config = dict(
    num_hidden_layers=12,
    hidden_size=192,
    n_experts=8,
    experts_per_token=1,
    d_expert=352,
    d_shared_expert=0,
    hidden_act='gelu',
    moe_layers=[0, 1, 2, 3, 4, 5, 6, 7, 8, 9, 10, 11],
    router_score='sigmoid',
    normalize_top_k=False,
    routed_scale=2.0,
    balance_loss=0.00284,
    balance_bias=True,
    init_std_router=0.0133,
    lr_router=0.00136,
    num_attention_heads=6,
    num_key_value_heads=6,
    head_dim=32,
    vocab_size=32000,
    norm='layernorm',
    norm_place='pre',
    norm_eps=1e-06,
    positions='alibi',
    qk_norm=True,
    attn_scale=0.177,
    tie_word_embeddings=True,
    parallel_block=True,
    init='normal',
    init_std_qkv=0.038,
    init_std_o=0.0472,
    init_std_up=0.0544,
    init_std_down=0.0544,
    optimizer='soap_variant',
    learning_rate=0.0107,
    lr_mult_up=0.79,
    lr_head=0.00805,
    warmup_steps=108,
    schedule='wsd',
    decay_fraction=1.0,
    decay_shape='linear',
    final_lr_fraction=0.0,
    batch_tokens=131072,
    max_seq_len=1024,
    doc_mask=False,
    train_tokens=711600000,
    max_steps=5430,
    dataset='wikipedia_en',
)
Below are experts of layer 7 (counted from 0) of a mixture-of-experts language model. Rows are named router (the router's row for the expert), up (a neuron's input weights, with its number), down (a neuron's output weights, with its number) and show model dimensions 0-191. Each number is 500 + 50 x the weight over its row's rms, rounded and kept within 0 to 999. Numbers have three digits each.
After each expert's rows: "mostly gets" lists some tokens that are sent to it at least half of the time. This comes from a sample of Wikipedia text that the model never trained on.

# expert 5
router:537475576544476514511461494609417499472415491433507452448461599428584486491505456517481425479441517550514489530523531492470504577418464482498503480472454465481406414508493555544463444499514516413580521546491487537416630441495578457436589480400359525571460467532533512569376557564454533473552484571564490535481493468523536592447569512489412585596451474565530497482489477546443507490480520555518526469449506425517500510404404500476496461506455576449458519576496442564470476533556462539451601467428559439520549487519518572503418533506492467468525478475411550499536507515492438540
up4:561593518552492516479477526590462525500516455422550500511517576524537533580533497484441461418488525439425463470481467458421580451535594488464517451550449392496379462490444504451470526527504457434421411627460606449460489529530500495497485564569419448451455431465445391469485464466582454536458458488530468546470449400582513538450476518535525487428419567509514582547541527513487461497435443436385496468508494466500560574518536561574491454432513458478451452433515545488526610552499421523543498487468513511418453464507507512419470555468538419533499542597463416485474536487449486510
down4:476540553454588456526536509513523581414556538459486376461486535479499463430506590447431535634432521571515479523545476425477539395486502470452570525548613478439518497521591515483395491582554566601509492470446559524530456568517471539519468454546548578496436425450526496471533500611515511540498524534471517439554536564555553440495502481468542582520524559519589513448555498498615463438585474499538468449446455438565511555508530488518502533521460448519543450490480523560541527459558531476422497466386502509423448514501482496532446508448422602393517536483515540503493510424524610523
up5:485494530539510419382549514429533525480603485442552515494568595521388460495544560447451496520537589480591469472470500558447549536447550561524496454526611493607534494571486446476454480472453545510463454548509514516455536489578569518479548510538592509472450553591576502413526516580537443437447462511508454496573491509445552523496460456456468536496470551511484373548436423511572494522568469448443455518502533499426477446443433507524521440573429540492591545472534425556453533429513537547498478512441585527543351530460465474523458563509520395481466458371526503502481477468446508487
down5:446552601485501500490492488482499512525528432439540549530473396602521390609470488516518518503481511514482444460435421462457564493569442509472616424580588490475539494569533523510553492499497494514555593582533508587473495582453453482408568542543446582447463550429500509571615529470544519421475461583458514618472488447516515509555525563539419494515457570587559505488482510506466517524414433439470494566581638494509551516513497510470440516458430532433486498515511499469534507531427483413422488527487554480505462372547536478474579551553528554494529457434477571446484509486483466460
up6:492472521432586479475484498525462538455427484478450450563523447522499380499543558550565490522516570473480540487515517528426524530443523443512500530524519479433515443589496468502564472533492570435504552561453520499575451574468520501438575577506549521457574548605457566563490499567432487516495556473476502578454547578491529476528434450423471487448500567502605448400437457483546540424488458489413503522457555575493469684462452587505480446500518419579578476608498512512527475468556480555514400538473523477479402494573490561461503445477519417511503463609587456499539447425498496472
down6:420530484440515578436420496554522490467383528463473562581431500452514556567599480442448465468523477518497449565516525372454537517524479490503453483401486488594488423604452498586552556462489477494532418573553483467465450535518541527563466454466486424556489536468532571404453551472431503509492454530547497468522433504443563535460516465519450496490494503584473538605558486491513566451426531622435448548521452484515543432471458525514504591534472493511382485572633513528399544482445466563501468523535467531438460437491527603484408475560504451580518462473506480466462474492458479431
mostly gets: " ", " S", " P", " D", " U", " E"

# expert 7
router:495483503409417583472496520604471492430485539465555518551542538471532619523558456469478545534452530499527514487471579454519554473445455509481539493541444505489530517446437408543504407471495555545554627402456476522445546476474558454425521435384491540570491492455465546497478529564527464516458562574506477478555487462488550512530494484485357624484540492471602477474513474533610537391551496470552515424543566504526463501447397539538489500507605511484529563560480501481539439512446422433353530459438544498571529458454499531599502535466425481516473503424514434483547552524493523519
up3:468456489526511501538556428527473456556606505512428632478585484455546474547522547496476483458557580571542529508364450416523538562520484503566458544439422501419469439539512515528488513480478549493459569474431503499486508535568476545526475475489510526515463466561444421509552601501575546484465531465445496536555555557533513442506431499393537506456481527543487415445372479487441580441447486663509428445528586487522528499498437560538387507447566511507412530456528411487608487475489486500451461482438377522424492520477496468490525536494500557436503463513479537448554522438564430467
down3:519590479516532458506558557412489465465483482480547497567537536478472437527552461451436452523416522475503488601473508577523455490521561586468547545392446530622458547476442499509402491488442395487490514485572511468533486408428551578461552495424521488442457477472522446589448544548528537509529570434525428532439527415452469521469365550406429441582494463558560565459461513578468500601522515497411495540441482459530509524470456450459480541524468438497472538525526540588530499563394458507469455503501559414462472527510483558464524394504517514532411447496526452522475610574438513509
up4:484481558467555505502419551571503473478561459440554442424492493560573579431506493459471523518479574479524425413383474539446503518512550528495517510411415476503563569452465548481487373545591588528530450459483541492584508436521488528528529421600525539458433545527471546509454583555452546502585491467485452474523429440553602519441485563481492549485438528584506507469501570488429562473517482589494417486517543505461480481438447565435514533502514405464508542414519475529404489459442473568501429530428498589422564508578459574424576454446514459609489511512497502545467503555474456453
down4:511556502519539511529488484529457507588520520421499432556568462464448478564537500525487476561471447449548493435523565536514458443483549496583463498477459488432490454522431489640662483507514497577564413440414571501533471436533643513457571548461508457453560489450434494509423466437468537438445458470542459525413628460488512578456474500477476488530479420538575522442502375508526488512465472490516429519485575469571517466522565423560538480482493481464507591517398449545440480475438552483548458554505535523545430583495388449478528513481458565509528596533487479588505445452520530501
up5:478505549552595505582447555540420442454584590495445408460532439446533471512524541557563416425376431493417417467528468515453459494513536523468495491485430479425507534552432483548518470553541399514445508463512526553443553521542477495474514506475470443528477521422514515502527425557477499546412562449433506514532446469463525471527502463549513514453442444458536568456542381438510618553488460522507449422387486520485458426503517476505494441487546560456574530493422446447411528446422525497414549461474526483476529501469444494513465535453555444495539557543571458463613492646428457464
down5:619516487511564519466467473536589504481508560481488612521471523492514478501591539545501532462596463455572518462586472500515513467433481499467513489496474513465568464523522588483566478484396438403501532573504558421491491497415510546507366440545491538415565426424522501552480484599520507460536439536407484499457548471530507537536510456463475497513555526438521481544527440538489492521589557450505455531526520489465530451507347471596517617476479432503481540555522507487556377467483504527584595546556447522516504499482533594454523503450480503495481392511511463533422362439446491399
mostly gets: "–", " &", "-", " or", "&", "/"

# expert 1
router:477535552507532585520546554584406508473445436494550530396475588416512451455451538385487475385424489411499468469533557564511551528524512478525569439527409511536416489432481467514541375567502554513584490555476537555553513368457510433462461579465401676515506447461563528543483444526549491471471505511502477507488444539468461484489541497497453516508507547499514565513574522618524580441526473565441573498503524480470450532476473497470557514490481505513618446500521520419488459479493485500422553490566558427535484525512450467547428476489538556417516465448438485530482535586439470497
up27:517461467480516520525505524483383417424563523451536484536484554548479515506546452473535440517498536517563558471447534536515379480494536561539440457537488494551497541387543463524523483499503514557517462532610472558503567442519515475474485537480633550469546523522531525497579443514491545518471510496520586478530505471415573660579547481421498525565463492482474608559637494390522566489497443498433495577436489475412498557598418536522446543514512490464480463514554438472452515425448553538440555446548459548483488453460618541494481523479539560516519528488555368423485548410520472533
down27:483549477394513560394465558529515522450532431500522555524485431516541531504462459570554449482443435533525528462441554486533512502477436482496555571469579479501475485581526510490461549553435488502449509499447567496535498541485413569428518428462464470575538500468383482516404520477581482468517529483444495429463484523512505437396376484490494412498471432568533519492498517480541507431580552483514479475590503486505491449536485516366610460520493589537581473497513510577553567548572469458434481575401512461531489549542455529560572553537403480510450516502488575501601472635602566486
up28:471506618510463431513578519623458413523483397554495526518501486566473470493531531507478460558506443488512466509542535462475484444481536479534501547513427527443454451484544399481482566503507481632546515378513571601526429412473541515448441520541565534536531554517563463451504502435499546488523511567504500452531503478474530552491466431451663470484484489509539459500412499521460494620470546531488546444549556478432526455461482418450456496562441453574540452538493515564511489447507527485581452483601504489527476503450513391527527473594562566491487566585437563497458607378429505493
down28:569550416497452596543582524454507527450558617440484432507438508515552544576511483536611599530585536482563406464422538462526555465519483548455542475433498501541487531518461588480489543539472596442481506495475511499436522488502494534553483463497497469541512487531476537520536501428452508398494456482499488585508579488525470399403459468548499529491552495508536548435435497440527515470538437492583481597454468432492453475630549521574559475492522511434426500523486507426508547514465493468534476416489514540345507535493445510530533552460452410569484382479528469441388431561595530520
up29:479410531487444521527526410542524468482389393547497497470534498512461432496539392481489435443475478532476529468575625481554451504363446438494526475430472579502523474478566447516436455588428568518510488544505510497525562482552502463444429505533409536521492444555490425461471548465538480518459433470504528455518522510515496505518533520554571576501403529495416526424477474602550479468430539531491471494555567556459464571514469528505455489435454445510543528539476534582576512617527562449508525461518465541435548435448475441458469524554543392584371417447575561473562535540560463498
down29:455602442471543560522552570533462523523530571477525536513502540481522485520522504622507452505499524524473451583412410521398515439555549494513479462515534418525542573545419508455509520478647452430407552422488484524520447479485492594577539555507510449456538499549584567535593470544491451471563502503432514563485505494532534577451467589444449488463538413438599490580486481446443466512538485434524548423518371466536534460459579501473477477520539583511488541486543485405455450463476451537437485570576504396524469596563540505513511455474457560399595516523470519544515467475482540508
mostly gets: "\n", " ==", ").", "\".", ".\"", " ==="

# expert 3
router:607487522475494621545524463475488524474410487472503539381491529503524473481393541450521483470457501421529506491473633509496583539429537448466563494468515470459467507442413467543503416466330509554560490471493501494479566521430544435421545495478558635490526513503540506515432463500464431446402524459511502406592457563513558557499514511468468521495444507504560556468520518573490510441542427477430554443503570509488519537536523388488467496507571476577443527646420477530482406507511476504485626480497534482548535514536576498517415481513450476478542511454454473451451501512471520406
up4:533450472524483589457607430486520468442512515453520490496547512426452517532495539490378527467397446581543511490399510491476474529474454483564530595458524493462421581429465490480493569477554602577562601422430554589471464506360496411536571530499523548446453477483357504564437527451531531491477445520444451579525449424512456496504430455460479543572552530527511505448539531500524493400418507460394562497458526548494551474463532509530522503473547435459537588572502458511495591518479419462488476471551504475523449424484478389513454553509537553533494540496475464596552533481518529475
down4:415470464457524537513459527475525559537524507447496506428459536480518514431459471513514530418573518440456452539524505456511486530496548539500445446569564487582528425589580431449538481527457448531515436467571540388459549506585530496519485528441521503604643423559565546488535463482476595523506531441482551494576496573541470452486515512520496513470513442458412493561483516425455482591596593581481523502477462498428468530501428601525540500471478581579539413497436493546503632519520468520569526410522521578520641551541533565493491522476430492609525537448561458440524465547518469478
up5:588396412518511515511539511486556528388511478534452412534471557474528508489537583512561522417414515457387456495421506496500467482514491571481469467510474582467470475504558522534465539554521452409526466504610416449488470493497525516575556547516470577521537478503533429495514549430547460454584554443461480463494482512447603494499506484468524465463477543487443523527579461519527482591498615501483420434541469480525545547599483490554537592444466559509575483510547479506638460532501526476491510586492577569377429505555473686528471550530456482482525483531516565470518540570502579494
down5:536558522512479534432434568512500386526473510383473477529487505550514507483520507502523458527489544459575528470460526495533468522541499416456510488542599591546554509517524546539500562486519441515506622536353492517521475448510462583481471556527582495423546479534599507541530560481591606534461501500488442497419430507494439490508433545515472509525467442538503526478445512602532542464478452478423511441499577556480528420484464457417508402622544512504539425496457447542424410516489559484570547435568442438491552543471641481497573498516532536495514531550470439521499611617509442541
up6:434478516414476465432540465455549504498476434514496504506529426484440444411426465465475481526490601522393469474451530585525540532438531485494444486554498490388532472465458436488491519522476475456504505415475415471519487518532568422467526501458447494489531414485437464553420475451531474527368452523376516455485372495551508555431498489445544494488393570515493511480506394432433570489582388462573443514561423535525537461460447494466382562498437604551458566548471422475439449539475435487471490423496512575466421491520509541512462538481445474534556488496499472518426477557463413501
down6:451445658516520514541483569399487517450527481483449491450465563518452533582510460530414535424486442598490575437534423528515470519437506458571506470503542511513447496507450484506570581540551451501540439511521581482522548543452438518552494518539539523578514520461452521495534511583544501527548474502565471509468510559482449542517566544530544497462522464530584588498516515502550435477551552470553672523593477557503485567563528442564493546450443494565495463576575457461467539511627545475516605546529450393492445530542497524491557631498482501475436477428516502435482503501540649529
mostly gets: " for", " with", " on", " at", " from", " as"

# expert 2
router:572544559390458536521518376604464520477448479433471525454458547428441464487522509459538499443430484544478541483521507570397535519535578482527501426510456542502502494415451539556450458493430543506599520549488449503491491481483560577409551440507435528573461451349466514471552570520627564486431502551460392506517419560537427572466496517503486502518533487472508586514563624582544579508470391541479516498503537496494480533465469481503520540604515509450501447503422500465503513515520531564421562485532469486531466427507606418523421477508526482431535502443438478546494436440551512467
up27:532438420558573495540578530520419641484509475431486487454495510394430483500470455530583489400449589470425407517590417549493489499489456483443410488404529466502452487406488403574507518478548459523531501498467460446488498492511508527400475498466534410512462518452516555460513585565431469457529480407533483529444478567489438492390471547479502550479495578523516422490431492540564468538581558533450540496461534465564512455483407582580476463479510523415490559451566447534470466447490439571445460518514435553521563446492521473483579433563478490453474450429437472484496481481441440414
down27:408479500479496482504543559503584551543514476407482469416465455519430452550471419550464470475527573428455518470562449609570521444469427467520548540420534477442499505487465542513473470462378557477479551487510475579451540453490501560547528472450549504590464451527489481483541467451534577532470459587556448516458483439510564513562482467539542568489482559547558547498484518485391406349467487521534528463506505465461425543394519486500464486480517521525512514481549501656513516484566549495442520485502454489427538509459602578435507333484575482502561499482465532509476607510419435428
up28:533528511519431546629472480518522418514478383459493474521471479488550445528481454472464414548523512408545510428464479514575589544419499494441534500464515465551514488521434520446451422503444409544520430492517418490482451510447480541551381548497498407543503422478523489544514539533543457477494449396539577518424432473418540466467438510501511599446502517608528379442568417531413528439457573465430463484502498497435571500473469534518585514439403484554415465508454423532485484456466409530593456506535525500467465529536444610494454528472528537542460545582470542502477517480496405481
down28:549469511588516550493505508469489505447521501452498528437509377496483497468509519496417526452474546427453482446421468461565528452381536477479551504549479528442395556407500509546518497493463520596454431494544397508461517487480631522501462557497410500497412554542492471589469565571357430477431426511471482528462543495590463460453468564449496507523539473513499372519462485444514494410533493487512453428512498556452493474567441539526475472586517544510479529617548566444543486575490535530536611520516534470576493556427456497590530527540538485517543524500571526436534398574457588521
up29:511541576517446598449517558466510502531485558495558503516485561468635528503456521545545510486567625445476511606524481530477459557600630503471525477475444447599471540509499481553470501591558578461515446560504514443458532552532469424446531547425505477539483467537554519560515573542518519564527527461412529491557536498492467628482581504577469550549490496509565558459533583557550571434469461591484545521491542460512508500481502428571443545575452564430458503453460509563468509518444515470510500486601495524473410556549528583446516497572530516587584463450502516628458584510547472531
down29:450512382579546468462475485465555455472493511478488586583564414473531467517479541571464636430557562525390470488452489381440425449473461506557571488489532510493536440509500575455455489463492459496473529520497587396511486524440439605564522445567567498483537554523453558353451536559482486475545480452440470468472489499435527483499446468513424502475483527485455535511429503489408563518530559551592428501536516601479452508504483501551493543513469469396451584463541462523464571436484672485571525440516513488450524517427558527559487546522451473485461576545467476463548485492530510536
mostly gets: " (", " music", " film", "(", " information", " Location"

# expert 4
router:563485543510463610519603500482395511494414488421510558458434549474540466492427529401530472466427458479459427499473591485425514474446504454483498529520500488475462485454455415469448400457508518474503534570470501593492533418512529454501474500499494550550485494371417533570545591530534545579454547528572462487527463481511609544455532470433454519474475481544529547585543484579510479445509486425423543407423586515503503534562526443499530542486587514553483569502566447427494514500489520522465537500422638464544459485549595499465450600499492575428428510527454524436475577440550536450
up3:480520444460507484519443476486474466490556474568444532426492558549530490573501507460476346470447451503450567409430525538530489592503511413502477417451459433506527575520577461564584456478429484493498443528542566498484491561496556376552443544424516433497434493440533476502478487483510469566512459498503549503404466410451458506493510505511504492472509520443625558442379394465506476449414488483435483603480553490487600496489442506446536396521559547500464491445503347476442462482494488395502475498538475519561481529438410473495544452438452468534448558452494411497527516441513448454
down3:475466575552444541480427480510533412518500420531568567485453494491516427470571564503533523473467520411505461522557468434465487447561522556499494509499529482379398421500468499541478540514570541450439496507547541479467591492546483594545491518457530444472447493465543538422548516544481447516493508565570572472544576440437537461464476521473561495499497499531435539453478519486544583454535522548554449458529543378442571440429435488469425549627498455510483488558489537504469470457426387525438628407617539464423560433523470558513508499543443533550529523602491445517581424465475568460
up4:472480494492474510561424450579520525600484513483528464489471537557515561543508474576549493440504515529559540577403454448366589536464488508494540410536519508529525492551470507455545444444505532613461475488435540581613401526487627548435450455530481515500495637535505527473470468455456516495460589532471510515542512526456559551377543611461583523531573474436502521448461407482581441552468585510513516533498576459497443477503429338469485419551570576535449480480455516517498456500540502510481493471612496453488497511499468460526511430503561485513530517583498509524506549404476476517
down4:488477397434461526532479535370502522526480414469550481496506528462471482629443468537498505576584468460571656461557506570471437588573408550566502531469540415495487474461538492496457509476557544554596479486519471555545557466532478507535553507518496553475474494414541525486467526482408667403474466439507554490532550547483514536541567551550531504417496511437562499472548541478529446474485558536432447588514496520516496527501484489492446523433414498511456563481534580503528480531459473419515567540522492471578533397554416514570515488506515520532475512489544489391453476585537494635
up5:642446445436531470433513575570534523441525522536467509452498533491495557465481505390598514475558498514428469486523482492492429541463532541464450485357438475453402450537484558492497448451505614492513437404565406549558447522502492501491425552494460481566436523507566471589534467437553479569505593481479404442475531515481524508456506499416502558558475501526422571546560404460474456520596485531534591460414516511483499547533527466476591521568480435565528422522477479501495487479491481489445511422596410531529509560547469525481415579504467521423474437503535439479491511559516407551
down5:495590534513454554561480402503498497494499517420536563536603565494566513486495499472485501556497574477506378539475503499434531519528495501565502511512488514490507588500427498491470536515489458481523437424508356582411512527488457547568570468459534581585495474471443523416502461457548515590432504467454450477536572521459503551494439477525405455524515406594455520427537505460482475538501560565480541588551537508489485563530512545504498481438523503439475585586531517447455456554555484544580539468480567518402513583450482543420499505556441496584600621478516593562602410464494510423
mostly gets: " the", " The", " his", "The", " their", " an"

# expert 0
router:518396530496526579524501441496457369348511471420477451492483508476603577465504566510521508468498575503533448443509522465562535539457559507503601467535418510468493390496548502576472483427528525521479473482463515485411468471473535383528477522536472486563555510536479506494409546486487434478418522532492530465577435452546578556494488528547453521540536525480570585503613532478561530486536470547531431412537520452436533449370534397474533528509504530447535619536498533518503331560464551507528520523523647529528457456503563476546473486461463516495479441483463536520467464510456500467
up15:506512435539538508435484487469509500357435304529461478473637536560503461438471454438506469486385455586572466559483585544449507436499496412487417438510489546531504541545447528490424432555542453460452460532493428587488497482485538479472452452555542462510541456552495574489474537481484452534470415482443466541536451482491459444513545434612440505514465570577519523524460469511461553479496481565490540537480517468519484510530513506484523513432426423440489413411515471470460497452577416420450498497445510493457500460429534508404459490475593580571445409484486420498449443484505456557
down15:469446536496523418368493558524559467416540569552534492482471405567510548491443568577471552510515452456557456491508457524548570572476519475548528558478474540518427464428496604487615408555512444528530502478510580514424471544501551381442433490488438466493537469545520499511474505505508438511542570541517475466514553507535537555544465494430456481482432507406526530500466509545461522700464501547486441541470503398538561453464525554501507449580537483487522529617406529545518533420519495568454419476501522513544554474476576481447525521454599480495512560451469601485526621479516536521
up16:454526506521525533495528571602389540546537533460497445544494488456447414511549493431535456475583598532391535497530475458544486520509468505528410514409560492491444560460438517491472518489486545548487435498503530496548441524522487500442506439489371418455490432574494459421389461494517469447388631509513548457425520482447460474486503485472467545442470451427502540504476529535502472461467452441462534515543489521514525485549492579500494454422471490525479497515380477456506449508534562491442559431420513345345499370465539449404413498448492504474527442485508582503456484493501569477
down16:530449509534564458602507524482498444480455488423496490463529550511548497516509518518456495573438528458511516525472474479511466452365594592482543478541525498568464440450504456485527526553428549428493504471554478565406499559575541528550527523562512521514538562514507445526412511568404474479478464460500534506378592408521517557490496459453552624542485540415505489493544562458524468502528547471548482577495487433444438533397430551654488458538449485495422492531508546498503587569506547528543486489556548648557489608514504590498558534427478481548472561432508474499517505472621431519
up17:558532504536410511536483513419497455527569547493448524545443513567475532427564523503458525598515492443503499547519627407475500474495424473530409527484617526434602474451588495571501490526439495506601485497456514434511441481498496472525376468454417516579594528482601463410472520552484395538486588474530497559495473534476432542506532494516415440605463473423502503440504505572552600557483475490627523524509494500472528453408494512570509493442525559525513530550514528495480475491445425549563495581531471550511598506545501486480460520535526473484387446484469550373457489470545468523
down17:511574535579435540572609514518457468605586470424491519465429462444536398439494535512477452577605483448424495506480499551467466552491530515522449582525441439580451488504495506431475481530503619403448414504537497537493507487517462402576506477491492420509405530507587419544410604550488556517553504466477472452493501456456525444518477508433588500481540481483498384570534482595618463548491558513508574512549498440548526419482512409464541513585562468495486498470490497493559476504520534526498550456528489447488541516522538560501542492411552477552499394470559615558493445508460478455
mostly gets: "ar", "um", "le", "ur", "ri", "il"

# expert 6
router:548573582539519616619582566520505448418516498428534523398495458464545520613548477414509456475423585500568448389467519485452555507449501448497482518491566449528462479390476449592549402507481540414430528449511527596470493447550458390465510498371528520502488503523575568454530542611461501383513496490517432536503503429525536476472504460508512583515473476469482506487528504580564476465475527590452519503544547500439498526457480449503547607554526525464552450473474478519535414484476594515501502486498506465485523442446544586575521513491478518436459420467471532481409475518536497566
up15:398530462520408472472620438564528539510452507464492419468589491497507465349574493560502400589561471451459468346487582511441452482452567495490504499546489499558452533584414471507519420505473495534499445446479479431456572483476475378575467451489482582510572508414504494390571428493457479494497437579529446471523471559514550486525542535434454536473400464488487499434469503491501503434490474598540501434525470519485489499468536422398479544387460527545512475501558525444531478487474581398531518459530540565478482485537456514480518541535548503521453530450546587448471579504507500508
down15:556483485395588522543528504509521510448480431450496566453457448522579509537473526447535467485460478485578567523518460471483564465504481491498578542391413516505453519535515529518302505527501503449472465495544498470465398377466614474516535450386502524404520515568485634408435521476565535512454528488443433511452463548475566434557432466601516494507522527544501482520581426519495501443469456536416563452517464486544531472526473497449414560541501567460511551507435448591483521482437501543530443494460527518476518511456440582403528471480486462545456476598462468450401441484490515531
up16:529536549459464494464477505467434534371543576396473506497426557485509524439534462482520457423469503505495496487465552547569519525593502405464503484481436420516497507565463455447414584476463589521516444498457592526498472496588544535493430496578372524395542503488385463476564459470498514487430490508519457535407422562568539445497556540501399539483417522533549497413544435471519584486517459537469495561508431440530545540450498533460433450365471433586469409463507522514502487441473459450507537464432502502509604580545521482421480572588470545498476479516487457495408503466462464511
down16:427503460589475493540457452521567463572500489480565602521571473498576400566503504500480532490510490575476490447493522518537524550498415529547500535572498495498554555461419500532630425405479411537516556537495524402545410523526425360506411473525526446560591413474612559427521427536443530546526464542585464431515543458484517517482557481576532560367562498477480472507447460514513458522499486490472494511529589626486542397511478464521511509486559504400536503469526464489525403500572482506470476545529466541559481515495497449530496448433437518600480534496509473541594521544469538543
up17:480527342475523559496502438490618412425569559549563573473529418436521434442487486487499505489533484444494518508421425515503501469561523508437408523566474540463492522475498600491527480529495484474502509452497477556524560556404522414414501526491496562494437465528426532483534413516553476525480506499493412465596507512577409436548561552442505478504513570468533478468450560521514378533533502442511496386547530528493552471458409415484504538614465520416591495495486527365522455508569457512517518561522394551480552549517514442525420566523512578526523540502450433479512517450443514431
down17:502481474542407421489513532450489439459576462516378489510461422530500508436518542473491457572511537615533452494522508559445456512523508379522582467415588392502489366584530420519570510622514461458481389553581442467445472497550486484555479457474493418427481526486463510516474457512418545396503430504486547489549523513518543460500526493494480528510556389416453528553490489534520511429455480506423482528552505402497507531494483587385461399481527488421460431498439556574481583375390503456486540448458526490520507514459466537519501486497459432484500512508527526480479547482533525463
mostly gets: " 0", " 5", " 2", " 4", " 10", " 3"